From a checkpoint of a small mixture-of-experts model trained on Wikipedia.
Experts: 128 experts in each of 8 layers, 8 picks a token, a softmax router, a shared expert of 64 neurons.
Below are experts of layer 3 (counted from 0) of a mixture-of-experts language model. Rows are named router (the router's row for the expert), down (a neuron's output weights, with its number) and show model dimensions 0-127. Each number is 500 + 40 x the weight over its row's rms, rounded and kept within 0 to 999. Numbers have three digits each.
Before each expert's rows: "comes before" lists some tokens at least twice as common just after its tokens as in all text. This comes from a sample of Wikipedia text that the model never trained on. Tokens count by the router's weight.

# expert 66
comes before: "-", "==", "|", "===", "The", "In"
router:504593473437493566485485469548528559462537509527449558496460461561532534510455589512463521499565443539527469517496431508502450531468502522498540522531484548540476553482524533511483435479511546469472579516459497528520502573492561501444522521502527547531557585495559514497579471545429537550540487484524456484468513461484526482519436444423574524476445545514448558478471465448540502491482
down0:495585474455538483500494591510418491527516509474515572481467544508550523483493481516531454526539479436452532502539431524505465546464550524504497473536534521532487498565516482569513467564388473489475451453483457475457588497553528429558451559459518472512472493568505456466522449513520527567439424546502502387502468522509496523491536528480557500543493496531511498474495474503481528425557
down1:475494424480504522488548493518553481521537508548521454510484463525484530559508513521593468526490562490496496470499450499509480482531476517517496454495488574456572524586460483534516440450640550473506516560513542518542504499432489464468460495481515569576522446474544442571466529493521502598522525479520504473547531470488485530520399502512475504426466515429476463529507468555585499462508

# expert 11
comes before: " to", " by", " the", " in", " as", " with"
router:420508493573483498534523539535448482511561487428530479528557489507524480474443531576495494452536474467475504497507525522463526524500515567535492453507579462448550552563454573485506461482520479473467532498566515533460418517490449459489532444458493517469478534497385512471470460522521481449508445511541569472482452537541552461442531490483480550518572491531474530461419513473527434490402
down0:404484470450515537452453488457529484453525534520494525595501522545510488523480411570500479449523456489480512434518469545514468410517433552485422564483542478430513475527521545525486546481556497528489492533451483528515447472445521456580521520545498510513608468540554514493511449430560479526470478447493521527506488597484467503477508466490529541570511460461511524468503499466515569509451
down1:480494541490507503546561440530503546520480579529529605513459450487513549511512478514549555428513562483509497456423517589478528519488471562466542532474513506492589418469487522498506560503457537476526502481514536504494462532498433533471455447518530462465519507454446490454511506550515531537499539605493447526526522481571566505549446591490491539462486552500496512484587474547508565498466

# expert 39
comes before: " |", ",", " (", " of", "\n", "'s"
router:478483527497492576516506467447553525485493513453621474430499521467513556515572522478554502517461558478526492492469471500564558595449509521502531499448473519524507521551486472502406543483490438505556542455441555515539580540478486448447511515445517510567492487465425445460501471584455478504443484503454495493482498561491496529574523516482535492520427527493480554510517488533462574548534
down0:460486482578514468474490552633540583541502464509558476397452453466475462554509528458506494466482491514478493507485564511531514577423473458477461473571531559483462493522488480481455538501533451485527502525448499549535489477526479518433457507536522519495483513438507449511562456492526438448461554459500518448458532486538439462500497448488530438528411520533593524473511508538499476551514
down1:468519507530483531490471480413547480457516533519487490509494506521555593520481428539535518555445523519480497495479526549535476545494496442526474565481519551430485478502514464538485437507367469536538464466460466478536521527520544488419530541459504492529527496506508473471527487505558524565531509547512556526567451468530484534520519502529431531502415514434486550394556577475529495516591

# expert 97
comes before: " ", " JPL", " —", "03", " No", " Yes"
router:514491513574512457474525501495532503460551500463596504467527424529481468546519484505506499487422495569455543502494479462471537428545511493565508527520483522498469583439468462410504542446563509483454482569537504493450475507418552518450455519476532475559554521530529468519545563488552483442572529450503492467470493467425605470471476443540537467493519544439483462507545498527498488535551
down0:492526530511447546489507494387488508522504491532563541549444531537460461525501495513585473535485506495389514582459520498536493585463526580527504531461506463525485518483496505509493480409532456543526528538562552552593491495511511432576504439508517481566543592499483549495492557537544462484487489508504535450457513492488444511505546478470475562501483550462479498517523484504557486528406
down1:453487433510477458444522484531531475507529481417472524484601528489481502544493491534546542492440532541519514481515474507467481534458467518540470439499494434538476494532508554495455574583453498529486537449455537547588504494490436442527517598466446518488536475537485512496563544485505496519470441520546429540513567499479529444442427526446423491480490500512497553513525550507397552516527

# expert 96
comes before: " ", " the", " a", " his", " September", " November"
router:458508476565412452464483516547505449487530569541489559483490497569502535477447488454444541441516465560470478555503539499499528464550558446522507560474516492464479540476483445550506445568518535543504566533463487459547435514491498476450481537457450515486494481462428503543543430528447562456414554449512542533464480523506528554477502478506476510522538566482482560454511453411501515427480
down0:475542570498595443503512520497519487505431441545518516537452517470460478549499496504540429573477563574526513435527463509447539552465485423465534436480447458450519521511485460468553535570516468564502444475455534554525509469414496462474490495467480538452483502509561500502497457421519461475510526486527427526575526563528464489519515500499554505487521465488534536575439496494517567448543
down1:423496476491516508473533525498537511544540509470534520521611509518496480500462540502583556525489493477540493526567486472477475513481584527450402443487518498499548495531506444504477590555494512496463517468521477584510471466490474495624460462522525578449497539538418523485509491535487482475544487539561497535487469496495550526438505498556493536529386538561438521460470493542465500474444

# expert 67
comes before: " the", " a", " been", " an", " not", " to"
router:490442485482566456531488526555472512489424536478503497504555511521441530521494513539459550456568563542527544517494571414575502442535467547454528533510528513495533520550508451514497462516553513486533545495472562479504443587513452503483433501540500469407525512520421455492462511488546504500573507490528480496477441499569491464409522481515500550514529462478627551533514491548453493465477
down0:530498517480541439484523513565534419482476463476485440445555451517476453424457468531489433486533486474544523486444472452525570531579555465506475498524556521525532463500456491563427568533501476448510455522499496504446410506517548540516481466453496517522523554516555505516478449462488478485454478546479499467408499449530460504456488540533488494532563454590472495541447449420532453442487
down1:497550500545531489509521418438458486515546531484477572472422458480556536458501454482503575468487502497473467435488523523492498470479452493408535457491510507618524437516481468511474576530425416509523464524548495445480538476499490499509495452496468549447430494482471554494556531470389496505570510533505512514480463457520503496502513512456492544592446473483577459511488498478576517473461

# expert 70
comes before: "20", "19", "1", "0", "2", "3"
router:497542456477549490524481429570483520446539560457543496506466529430511446544556475534438465531443513473524516482481464448459539518487494490430523481545462418503466424507469564510528533515604538463456508515470482524462560460548532508533524448530504481471515490593552440482502491483477419523531457525486543484552533453424516508577474466540496512549529550446487440513424519527465534504533
down0:511439521532492538474536496508519560455571518530430516481518492508479536467550503471581528547478533514557449510497434498483518598514520472570476511462477503484525561550407497505571445520478455550557470535533621474477539451450493514499511516463544521500521414510484442536539496485482579538466476565503487477488470522524459443589541510510480494515465541433514471418518483535465495448479
down1:509512482521460427467537586524519540529487425498507533517530547550513473605468499472470397487439560510541469433479532555551560558506504444527508530533464445556471497488482521486557546499515449455498499484486467542453593540462492431399454582549497514514448502597490506516485537483490549536511451474492511501442500463497481481460498504551530524516478418506486507524464451507458510494476

# expert 51
comes before: " ", "00", "0", "1", "2", ";"
router:499505537475552484491495496431546528435494525480544499521562523546485436480541460457438490493514494455513558527468470521421515469559492441503462487493416577457415526460541490473465515441601462529518474543563504468485543533460517491427510478467547537589533491446571428493559539534490546446467510497484535430481448485545519476472478466516431497440481567561479469496536531494512519521518
down0:432476513511526506464493524420511509457493488505447558523510466535487521562549512446577468529518500559528434454471478491487535502517508463517481513498440540535539455526575502548473517517497462450554495480498512456371561564456409533441518470444482508442495506572498465440478497461584482523513535527513481562516486461527436475448511511486588498496490495547429560496456473555496552436479
down1:491486519439523536526468503532460511466509563500504370469524484533496533563430517516533547428557547482487494497480539573498548419490493440518467465620594496549551500542545454484466506516489549539509469452579452461486515471546465471519481502507505497489491518536515562465500439475438412455510489480483547487513517588513478483487428449477435434494531515532486522475477489488544474522518

# expert 102
comes before: " ", " and", " •", " but", " which", " he"
router:419468475477464489534483446471507550532468470546462532575527434555520439483495504458488527487459455572437540478454450438442521538536454485479518564528453522495478440487536574479510437435574511483521445591480522530489491575562498495529444542473485549497508444448478529537534533500506511505454557533504512443513472451509435492480491474468511541492495523550540467566432468557486468436447
down0:507483491526529503542507491459556571491509466507526504469471522583465496474488517507458539553509468474563524560553483472469625544477524525502458524515476462535503466528512456459545541445510457430517480546477574525573520501522489481524581461518580483491605534476456525501521459503562475519510498481469510445445490420465488520478396597495474564474460497506492452505529409509544469485495
down1:505501458523434475462497456565539529478536520439486569492521502514438579574456514524568473528517473502459503517488470452431497459453494503500545554445556432502477539496512552486537511518573410504456556520549472531518456482436450518497523510458520481501503544543510544442514530504571550444532433591456519443504498477445520426445491439512489535533492453477473527486435540490532420498463

# expert 79
comes before: " the", " ", " a", " be", " his", " their"
router:514492539544462443469495526598572501483593553513445542512476444541500450520521549533487542553576488488469492487478484484434614445532500524469470553493447490443462451471519473455445457464528500531461460556514451483501467467420508483506565474520477478507527459494479475522548489523411506496486583548438513524461476485456470538477524476519479559485435515562557518491484481467518468444430
down0:503552552531546471446469427539491554484519471487472453446491480525456501441516485450534577549488525513536517537510410469503483476480524493531505599428489521515427536507494414494514483523466529532530448470471466458417480466467491482463560436526455518472473402503450497518475466514505452495588521521519508512447558523522536555510435406524459466523472531449454576483478531483530502446475
down1:534477469521483408488473513511572506456453437509441526438498512534444486445409496481492479438541542562435470533527415549541499526480495542497411491507532472476442530517498506517526498483464485536563518522480530453466515521480467578524483450460479448512498517487527401561522518536512558513459513451502452467506516510511573457460522492510475520455463536491618502547442571481424530475491

# expert 27
comes before: "-", "|", "born", "c", "ars", "gn"
router:541515445536510509406447463475413572471551492424503498507486525436474526492478519525537503511524504504506513522476460437495512542485508452499524490516510478548458525480472466550550550524483538477387461470522447475500460387523507567503471558514425527463529530494587547547410477496514499472477534482493434508441494424448512453469437494549480465527523490564529447501474546567524466508490
down0:514441519461594491470536479482539511666529541508591516489505469526496510584447464516466532478470540618541522475518458524477488542544506509518497457482498474467541496451447510453472516472556488452506481559514480523505543532436547525507472515507521515421522523467551510578503458464475511518507509491548476517500524539494496549517530497557426450462501501448497552493500497537601421474490
down1:523431548433517500522519521502552481450549503551586445522504512485474502515566460565497489487552483560453558498515533502465525593511499483471509477542362546532443500500579506488564468502369437553538553462500510530477534506505503497549510490473480507537499468531618476496474596474536503532536412552502476503543506519471496506517526490494499476485498553475530540529459490509497484509506

# expert 81
comes before: "-", "|", " ", "The", " —", "   "
router:457502430480478547434446459502547513452531491477472471465564475551469445464514525509499523486474514581437472549487472503493460468539522509533464462507482478577456553415431487563547429527560455558491531541496472503549548481457466513435538509517453537587569493430559496484544495487508560535520480475497475519457502465465497531519433450447506427516439528464471507453485492488570577503533
down0:548482466465461424449514470448431525463499483569488450512540483479479514433482556535505482514479460501511473503471517584459528509534517581458471495459533495549473469498525515459496485501504446460456536599558542517487442462516534483531454426445438517493510497449495523594504477513459527549542519510464522537500509524480452483467544365507441453503445523532556549491575553460493518565473
down1:483484484419546479440489506499552467421563477520486525521520538475463519477476542499490468567516487454528421458531527468489499488476475510500533463515444560527459545468511498490578350477523471471440534471498458534468508559528483444538545519485547527472550436394628473534498480477488512521442513537545479490469548465475453478508513442490484461474489477474505551464448474458550484447514

# expert 59
comes before: " |", ".", "0", "%", "–", "th"
router:507514498533494567446495468489466473461563488452516491488510543407477524509547511464501459507494504498532528533461522515465444447455511490477479501541418418501488457519504531516572524493482516453401488465571441569600475477499529558475462499506457527516521426584515518520572523498542534470459549450562580471536491541456416522439518495513512464563440480480521538467544550517485486437491
down0:433502547459507468489526548450472568531461506458487457498504465527503545521550536546537549473508474418517536551519430472489488480439597510525453509496490544494436516562512451453506488478431479574451455523447509432520506462597461549480542561466509564525504493450460441536493513502442496556555517498421543458519493546474521558464476439518526506513464507492552451502526443478466420489462
down1:451490465536494505479470526432506593468495460530542530529503454474507511457442506423515484470511563510496469492589500513484453539465483454579468496475478523476535461555553541580532544514390545499561479401500543515506527503597523522473528510538521466593524465517501512496517428481520506493432527579506519515489566541499450479525509475416521529550457521528493464515502507505445547551547

# expert 53
comes before: " |", " League", "0", " Cup", " |\n", ";"
router:524467532508483463552476508421593558493471472501434466461477497507432519427420510545462503561520450421533510518465487549544517607446475475535493491463508533506503552497536571487478510539445453530550494521552518525530519435560454487478524552449465510498507445538564464470472573529510451516497489545549454460555495468546506466569511519486445514472554456483506437473527537503571541492462
down0:577526512562439525462514408564476570483504496522443462475483423447500476512421484541497480513538546499484478427460501535425515444481572472478452500517491535517520540558444514567544373505477491555550549442541484519499509461409549442529475502523492469480549458482546514485531511497538492488492582531475517459487491487525495526485486453563454468499515512420475542521486520522573519527513
down1:479492457531430506526451430555526424491461475479529517534505505458512504574508479497501491526528533455546511443501502515398550481519465547457473458594505455531416463505486504481453531485493496479452505529521461482485471431458509480520484485484526489470522481643470490457517519521467505563554494483573488528424436501496483453420449515519521504486484526505505458455391567558481486494424

# expert 28
comes before: ",", " |", ".", "–", ")\n", ")"
router:539576549479503545436531529523487548459538478498491516506440494456498534457476525467529476513529441468431476554470456563521466532441529501466550530536524514479492579433482575562447564531541490440474521498524424559530511481536562493510499463547596537544466547538525528513619489553427525509500504519513502500522562542504505547527505455461501551506510547532456569480438515478567492487511
down0:479484526431482494523460478499502460570448462587545516443458482468508471559528545529515466531504482491516535490422522541513538463525471424472498498472545489491541476469517427559470555458490507518528531443414529480512493474483489523458472516489473451423520560465474486417444535431540496505440478505520493497420465512538529352485523515535521531461573490450483562505565492504489546440471
down1:500501450481481477458530478504478473505470469530552537433483466549535500558515519529577534568494590443543518506482497562447504492522484492429555545428533425440428521496507463474447518505394511533533447511459544467466502475430493589539462518516452477499498523502484509462506545407516511543479475471405441470456471537532518412526500494550508506484493489520521460482504552576439473524507

# expert 126
comes before: " a", " be", " the", " been", " not", " also"
router:490493563457517512497468534502506475463461462555467575532501465576546503508539514511551524515543567517490445559434458526472531441504507508465495522487488408414530557526509463505508438462553569524569529467497525480525534503520532451494422477557559567500555620477469436479561486496517534523515518434520448457499494465513538484497551571496535514525475562450525556553507514548513554484491
down0:452504589551470409486527516558536453563481525430463484512472465461462480481495482493475553502552491534531496472482539428498537540525469492464496444498529519482487499508446418466512530464549546472524486529537540501422474602521422521518552593489506469492531456489507502531473583484562520463462469503480549493443505461524574504442548537584497507506489490539464497534587518585538510470479
down1:560535504445597525479494498523441472538558477534523495494478546497524507482492506493555475499451497507475455489516541499526475599466515507550465514536533534523503425455549507546463632500436524509570491471491573484580451505503493463567533604542499492536539494476542497467519501516509510548474467546521571473499570560417555520562543507564530478542514525483515549533502524457490562516534

# expert 4
comes before: "==", "===", "The", "|", "In", "-"
router:499532477477443532487482417545534552418552511574442546460443507514522465556475561528419523538449519570495440453514484504500476544541485548519497462513440452501449463460453508525457462537559497516454544562447459532467459537474529556513581512471485485541522505514538472569534472524483526504536534498469496432438533459494493546449410444442469491461461544492457430539452488520527497511485
down0:507484554498486569489511364512491558564523539569512520481474527510471480504466542519484475458484537520547490434461516526503513490459532498483517516470531446514513461478493532548493275514508507476484597546544461540459469566459479487548499524537476517536527476510470479495563519508458467444523546545456523452512506480504466510495475478511506513442491530532461497509464439540468484558490
down1:513446453524507489524517493475498521565472502465536568574476493466463451513553399496473504457524516492562475516508437509519510463574478464518449477506493513522480463518534463436499665527469480505508445480425515434481486492513494515493521512492508474431524515404457470545444503527476454539532487525576589493469513532492512439518588527583441448485465481505476496478525531432475510494501

# expert 64
comes before: "-", "ing", "ed", " of", " to", " in"
router:454515490501501554429476481457497436493453525502503368545519520542465497465534533476548499438501527475492495503519535468522449413487526467456545404527513531522535499536467533527574517549443484429547510489560446520557514421495492566485411499451437538554507510492477472489443520538499503466435522498538517450481496479486446443466494528513501441533457562561518554475541482484535522420510
down0:567506533509494464463497536505486426485469416424452441461550462476512473501485467573498473471492494498524500543457507487533537470520474437450515523452373506554511501458469389531514549515562506499466461592490501553498523515522567538501505479472439488526463513528535528513479517436483462509571562469486547527526452495482419460547497511507559447500472540511492532441551448430430481493513
down1:507477550559538517451467556465495541533535491495426437474512468494569471544485471509509500368511490499525514548545448494483532548516443565525497500532502504492417525427508477447492489495412510492527513573481478413537465483524513465463525525501459484553505504437482539521490493431467421566465454489537543452498455489464486417464529529500506515461499532447600475545458481518426501448502

# expert 90
comes before: " ", "=", "|", "==", "Population", "==="
router:506447444448458477480525465517547532442553517460438469448498500452545498530498567502476500579472459542501497490512512481471505433562549479473468503573519562400494528509456464490526518488606535448474524500509518511482545498496480449466452499446503483492549502459548465529569480543409498533528535506488430558471551525484534547500417547583527530422530582523476474527489445492483507516549
down0:558478557563529475525543518566506546507519451493552502489451499461463551499395516548490513613502526485458518463456502475461516518432446489480521577503504489427500478510480480459538467477529458587503496507485495474491493493529500439471470532570569550482356512536493383509517442519456540490519480473460482502484483547567491505479468463524562539544504501483507483506523471522541422510535
down1:518522515507465476464470505487468440497406506475454559535515477547478483518470473650492540522488535506550453474454444479526453492463533520477481499537483510476568554480547414455496467513534533474448502558454470449448423494503531502486480495497510557523516549473474537457476425458480482533483422518539511485492423453516425443501478480452447495463442466470467454477599500548444501451512

# expert 113
comes before: " ", "en", "00", "al", "i", "er"
router:489523415520455467585562495501545560519500539528509487479504459550464454505571533522489547508429506502549491519490470474482563443553590477478513548555453519528542441468535464529500517445459531584466453526546518479435512559599458470512528478568494521542575519469518574478463511515467518553405492475482525525537484548497497505541550489491446497467532540514562488509501458546453497443543
down0:495518488497497483465564500524455567478475553599501530481413492403542508504528423523548521536537532490528488508522490506557460477425550490498507561481529593541567447478429468540477498442413553461470434494481518565476525496573514517481477510497513506528481504523565403449487493454493464510442534492420558497501493490519478433493440497535485497543467474535437468472486504513438480456512
down1:456457499495483548470512435459486519481502466439438502429485510479437483429436526452485475467528469458543502454481487520501505474493484518498530383498535495569478512499507497522458505529562479509550466586523538487431525488421490483477500459549447447553526417493420455440500520461440516492496476529537515497462494437446519481517427491459514553632520540546576537536499489476483515537514

# expert 2
comes before: " of", ",", " in", ".", " was", " and"
router:473499560504482505482507521506522530521510486526460479534473457595571493419488534472441511480577473472479556491507547520475481546467508525538513497509466424532545542522517521521441437520474447562546551457489512435489453477443431529536471525524497555528417487455522508434420438482514498519495474485519551492457522443570492488480534480481482532558516423497483501417561519424440577531431
down0:437471568425489557495543528513483452424469501486477464500468439479453509425588498566545502468513505548503418493471475528564501594551460478532551509513487593478594495487459511485534402520536515478524476546442549494536492529530509498496435525511472494485510574474453512518485468520540552446528541487449518468505514527491489494593477524518554475511519569475507467547504437451536463479532
down1:457535473520509496518426545530577493480495463544455501566516499477552542559500489383481508497513496559529455453524540551528484558512531535477559545556533490507484515480525542496584404502537523464463484444534487527508451487525445460465536564493534494504485598610515519403466444510516476431470557531536477461411479475441536474511476505485476481498465479498464471523464535465502507530528

# expert 24
comes before: " ", " The", " \"", " and", " In", " He"
router:482538497492524480587520511512440506549473502538479543512458422535511411522434480458449471449430475522515545496490471464466456542575497478475480485467488589467443461505542522543511435466516548472451525556486458493477519555507453482435466527518473454544536494455518517497542454520482480507463535512427583466460407490552439488503507415485475553523512530469551511568475557502577534493453
down0:479533530555464627509463508487618534551452481405503486525534466489513520508543482490490501489498512511435496483510534515526441501420451551465499510529552493502523521492495541441443556579437443518568495392484480509475445467520494462506511472519532508487403548518482483501498505547466484489487488521468469502505505527487494536487522647465479500514471451462465461458436483490516447554502
down1:498523565516500520493535526523451450475473476447530497486483484535523492434523474451488501582461499461501514487501484516432452483434492487492481417580494476464487464549471512491525604539478452493569509450560384467445554501498553468531532525445525526527573473469462513522499417460526533535465525534493430426486485480442462597502472489476545451517465524514446561470495503479527590501511

# expert 17
comes before: ",", " (", "\n", " and", "'s", "\""
router:516458472505434629484448449436466502526566518469545460528495446466526563445540509448542496515513493515456520446556472477550453596446455485450521493492484483538525546501516517502496517489483470483390511442490515517538553491484488472462446505515450526562547437559503494512509413517508512475488527463405493497531456486463502546464506435506524501506437440458543475493427444457475510532458
down0:484478535467522448548510495471541538491454564544495444533483499532531510521494504496410537494479431452522466498462486577462460454571517459522446450578429525416517541500538531530528373557364512523499431475476495475580519513525474476497485484545473482531466521529505437518548497539498463533536527444496476525454515559530516560555497471465449500451479551449485506482505526503531488494525
down1:543588531512478485534541522554467553543495564380504510492521496574414519500487567507502524462504506475500437482493526415534545533474595471468510540486476526523459500463461488427427533539503472474432520505494490525485436505555488450422507541492473549542477470480570537611495447562486475493505486526486465440496476511543520521484493580510527460480512523527504490522567556550551501481508

# expert 74
comes before: " ", " a", " an", " \"", " also", " not"
router:464498458511489490522489479532531490468511483557487471546555484535465478508540535472501510512528453566465484561458464442486461435547558440548474477456524475501506519479546560498521445484535495514466574563519500426444487596509447527452454560551477540526583565487502501491569553528549508488485591432500489433416516497434530528478489458530462502448505598553470480448509498485561484518515
down0:502518453525551627492505499489543567484517560503531517552510458483487550486501522569540483546542562492452434533510502536498460434549500470460472516547553439483556517488569431488443481512593499535479524491588531448490509533484533483510499499513521503561548583498530418550577506492531434486460520449509482478513578488448467514514539505546502466528454432555513537556474506485498518446512
down1:527569529485574526596561537498485510515474487446499520535528444507491473533491479500525524417508532482482533560528520436539424495526535513462500495493539469465565536501481554471447362509495501491537568474536534481494528450450496501529504481480485602505457477493469541511525449469455504521540481499454459511532534533480575498432529454488480512474477410551540483622429520519502523466476

# expert 123
comes before: ":", " ", "\n", "20", " (", " /"
router:419461493443450517535587520461549507530543459483476467497537518481435568495478539465503461524481488549480472469557564489482492459516462447548443500471520515484467510493461491494498520481562495496564428460445585479470529450514477458498482523501501411509562506528582490496530560519476510511447546529480442503473468473472501561551514567543550439536568538463450397523534428455506534528543
down0:545514520497531454546531496481439500501480485541463482514611515393545501458510469521487552498493504486566555455543462496453518482500557514501489503487477420515527522560594536474470495466367446494508447505582450495498509621531451500527491511507451513499499470469517537548476488475445482501510459525509424543555496446510460518513508449509524544554456498503498536571495437525458529563477
down1:511473443452429451561449549515461477425481501506508462474474525491538472560494451435437511540519490520514600497527572538456539572502542459485490414509456487472575505500542492424468579471534513508505459492566509482458534477492436560466513511478501515430442441510499509484488537493460496545478472488528541474500464455482511534525520514532484642477449532516527526525473503460443506562442

# expert 94
comes before: " ", " and", " which", " but", " he", " who"
router:444526467477430541581495538445417538517500511541511500531502457535485501548414464438448474461411471539470523534521459500501509536553534425545476521558540541485499496491541464511562454443589579482443488588546536485477457509495512495511446491521499556455507493472560556524502524460536488519461551491490550457531448440549516509491455412469520536560463528489506526532491527557507460462492
down0:551570537528476543501432548576509508526444552554516438526508517433556482460472567554506494475499516487523553531538497504383487516466512470530501442417499497533502504498523411487454600524537521542529500475433453479522509482488543479529480463511388534538504506571477432546501520459557506493580501497495540514506453512506505487522534545504483393505488532532551476450509513517511555533530
down1:508450485482527501479482468654585433538491524471532445464462479474570461499490466436417570496532484479523547511442506516469484461556544497459475476490487537503464461507391440542505431519451455485485516448492424481520443517486455481505477493482473480478461465500517513503532539528527528471516570563463458556428415477543506563492520461455480514496513536535447510512500525504513495558557

# expert 101
comes before: " the", " in", " to", " by", " that", " and"
router:465498561476526482558462461531423536545570490444463480533524440487521545570477448526514500519512482464460532505475515515487530581489517596521471450499542458540554525563446527461470465547556450542537571509529473545454405488447446440463502470517567540452504512473455491508493498456495499502509508541469485452485433436548460490425550445516476528549544462487485511432477512478516502522413
down0:478490478488545491502451504498492498582544522494547499539505449498520458458518439494461504470528473424403461491452508447464529568429503522458520471500532452548509489472534454482518517540519498531456479476503513527478550483513518534575474501559567539486476539450405538556442513508427570442580471534407517445483499553533486502513493472470441506531444475492464508584448488448487443585480
down1:474524443580546490503506522511440540472515540509468513497548527488463515535448477522502534497528497462505519561516459480513462528462535518507481500549521565524589582539559548502537408562474519448530533485503428489455416536523494546492568482385449460462514475548487492517503523509492440483493518559612500507506525497456570478526449504510428541503559548498454490491483475466522400526534

# expert 110
comes before: " of", ",", " in", ".", " and", ".\n\n"
router:431533503480508534453494515467460433496499497493508474511520511520488527443513502448561559422454475477462480463518512564561550574442452474493553455451503465517519467517557563526452504515512504557533574454517504474503587455491462513530503515486521488470537442449409474467425393432536518498503489569489546530492474473457474549557526467423460477519490465442450484498569477468509538529439
down0:474498505522524495475504464563471480576421505395563473512485541454558534480477473526552477500563531484528554420475485415478505495542507527471515487553472480515452423528488473489419587478467468506477448574510520496460468579559526591515473476471455494527512489579556508513451476437419459457535485507472476534499520461554543482503493544532512469499476530487523497499501557583499504500573
down1:445468569510509500532501551526492491503481476527550573485610448485558496576529486489529594508503477552502494535473513498518459578624494442494459541554513504407483491518512482464517645515532448514441538574483488507520483509483534500493490450502438491507447500503476497508512433533424476461427544512482497546505529547491502499504532539489405508464472474510487473515486528519546528531502

# expert 89
comes before: " ", "-", " The", " He", " In", "=="
router:450548452501494481530540450530447455446474468508508561522516488509492420527512512455421496553531499592531510547491501458533440533547453552513478438371490493540453500509464531478493471456552549506451547561476456493527527512531479513535487500532515487530527480469493460523490499536556476530492551535470500490530455430499457504515498430541486537550464482433563527592520560535524608480431
down0:540466538439510472481511511549482531558591483535533531524476529520460445490531470558481556505519573456484458480519448484537488531571547465431524535544555544474453594464540482512522441439548422504508493532520496472525518585505518530471460465488571536523475499501506458505527516470491527512524447527505498377482470496554510541522444466508531522562492567485423461452473473532548594491517
down1:510456457551538512482559457500507492546452459551486551483526535507458492502478548568485473445502470530489485499502455463494525565561495524543506572527510534553503450453561505566513483528441473430537556571544472515461514520480502499391496531524502432472520503495542561524489458509499604530497547522505443460486538421454452487523512562560594441480460530478579565465520469469507474488458

# expert 0
comes before: " |", "–", ".", ";", " |\n", "0"
router:483557501536478463486581494441524540448511462437462544485480515378455490479538529449426489544489470466488472505429440547508478509516472533540515471527509505509487481455450555486474530538523553512543449514552473484526587466517547517505495510441521472546495407517564491476514544527525523519467491462452504445491573509431540504514509463487506416441559506482438562492508566451565560557532
down0:483450538467521511511521522550494466426487415570540436497569538538500547490541544525459486417504475507523475433472489541522564513504503386579520483502437498538495428464522488525599458484579524512463497506549529510489534468498540551481469519548445534502505475511588500460488487531498584466495421485499523489484483506498542505500466474473509486459552560448480475444432497534545569446509
down1:461480465473512436489469496456497507479484532517488453425554487456565427425480448501517509516504477480464554486486537491492500442464487433426489403477552545535558454526478449499479581482526481483577478508428555504437500470504453506565548511532504501464507470499558497441505614523550469548485529540555501567515480507593425504522490454505505515438487446533471483481519530455495466491442

# expert 108
comes before: " |", " ", ".", "0", "–", " |\n"
router:505492486510522548428466513488565499495536488497472465534550428518457561498534482447432469474464461466435482468454451510476512445453528433539495523501496624433514514484544539518519520553549513555494507573519455468490525454443535447484471540474539548562472463466521472536554457558469546510488510499461491500511580533454571576531511508478505463480551553432452488527519457479521419566524
down0:450494575474507448506485477485460438545486551497463492447557492498573462480510493497446570473540539495542537456507501497442533400527502478475428491513548537483490521528545448528481535557461440512554471538558477533381532584482485502450553496528493480477510449462487461432495508465498450476478529538598509503478400521549474534564486469510496491500475466501526599498435520523513495518534
down1:519518568496518480445501476554525516504473467501483526470484509447489507572497504538501534521510533557537531481535546435530494518479490541454537478523550412489527535502582515520507586425541481487506495446479504452512455497497550550557548542537541508523520447509486508525608566490480530474494459559457558512449571509534499492476516458576550456478530448589563417523468458455452539513413

# expert 92
comes before: "==", "===", "=", "The", "|", "In"
router:494498537488498541514472455507481460454542471468461548433535512500477475528546578450410546543509523549498453476465428480490470470444479554496490560504495506510498559493470459499464410518601511536453566592465505548469454522433486487455501543463518500545494500457538554460522538509436477544546454486407536461467538507450523528479459499448495530463495484506398475580499427513499513485513
down0:463519514551501521556475551471589497515502387490397551487568581522510542431508490482511480549479504473499487467498454446503502510462526493486470501478437551527575557470553512500518493503545480453499507557483468518558445443512544502504495445480570480538484467494507501549475607570541540476490459476437491478533469511458489498550529480539455533568498433459483462509500425477493560431455
down1:493586515499524510533482495530590502495473481485533470450478558484479470545414621501474499536504435548441448499504474456546591502454542538548491483504510513461533510500449474469469417500483506476548470549515558544489471523507592499446444498519473443493454520542577548491624469490485465513505530490504455523478519500550533521464459512511523514529456476428548499513503458533584502556482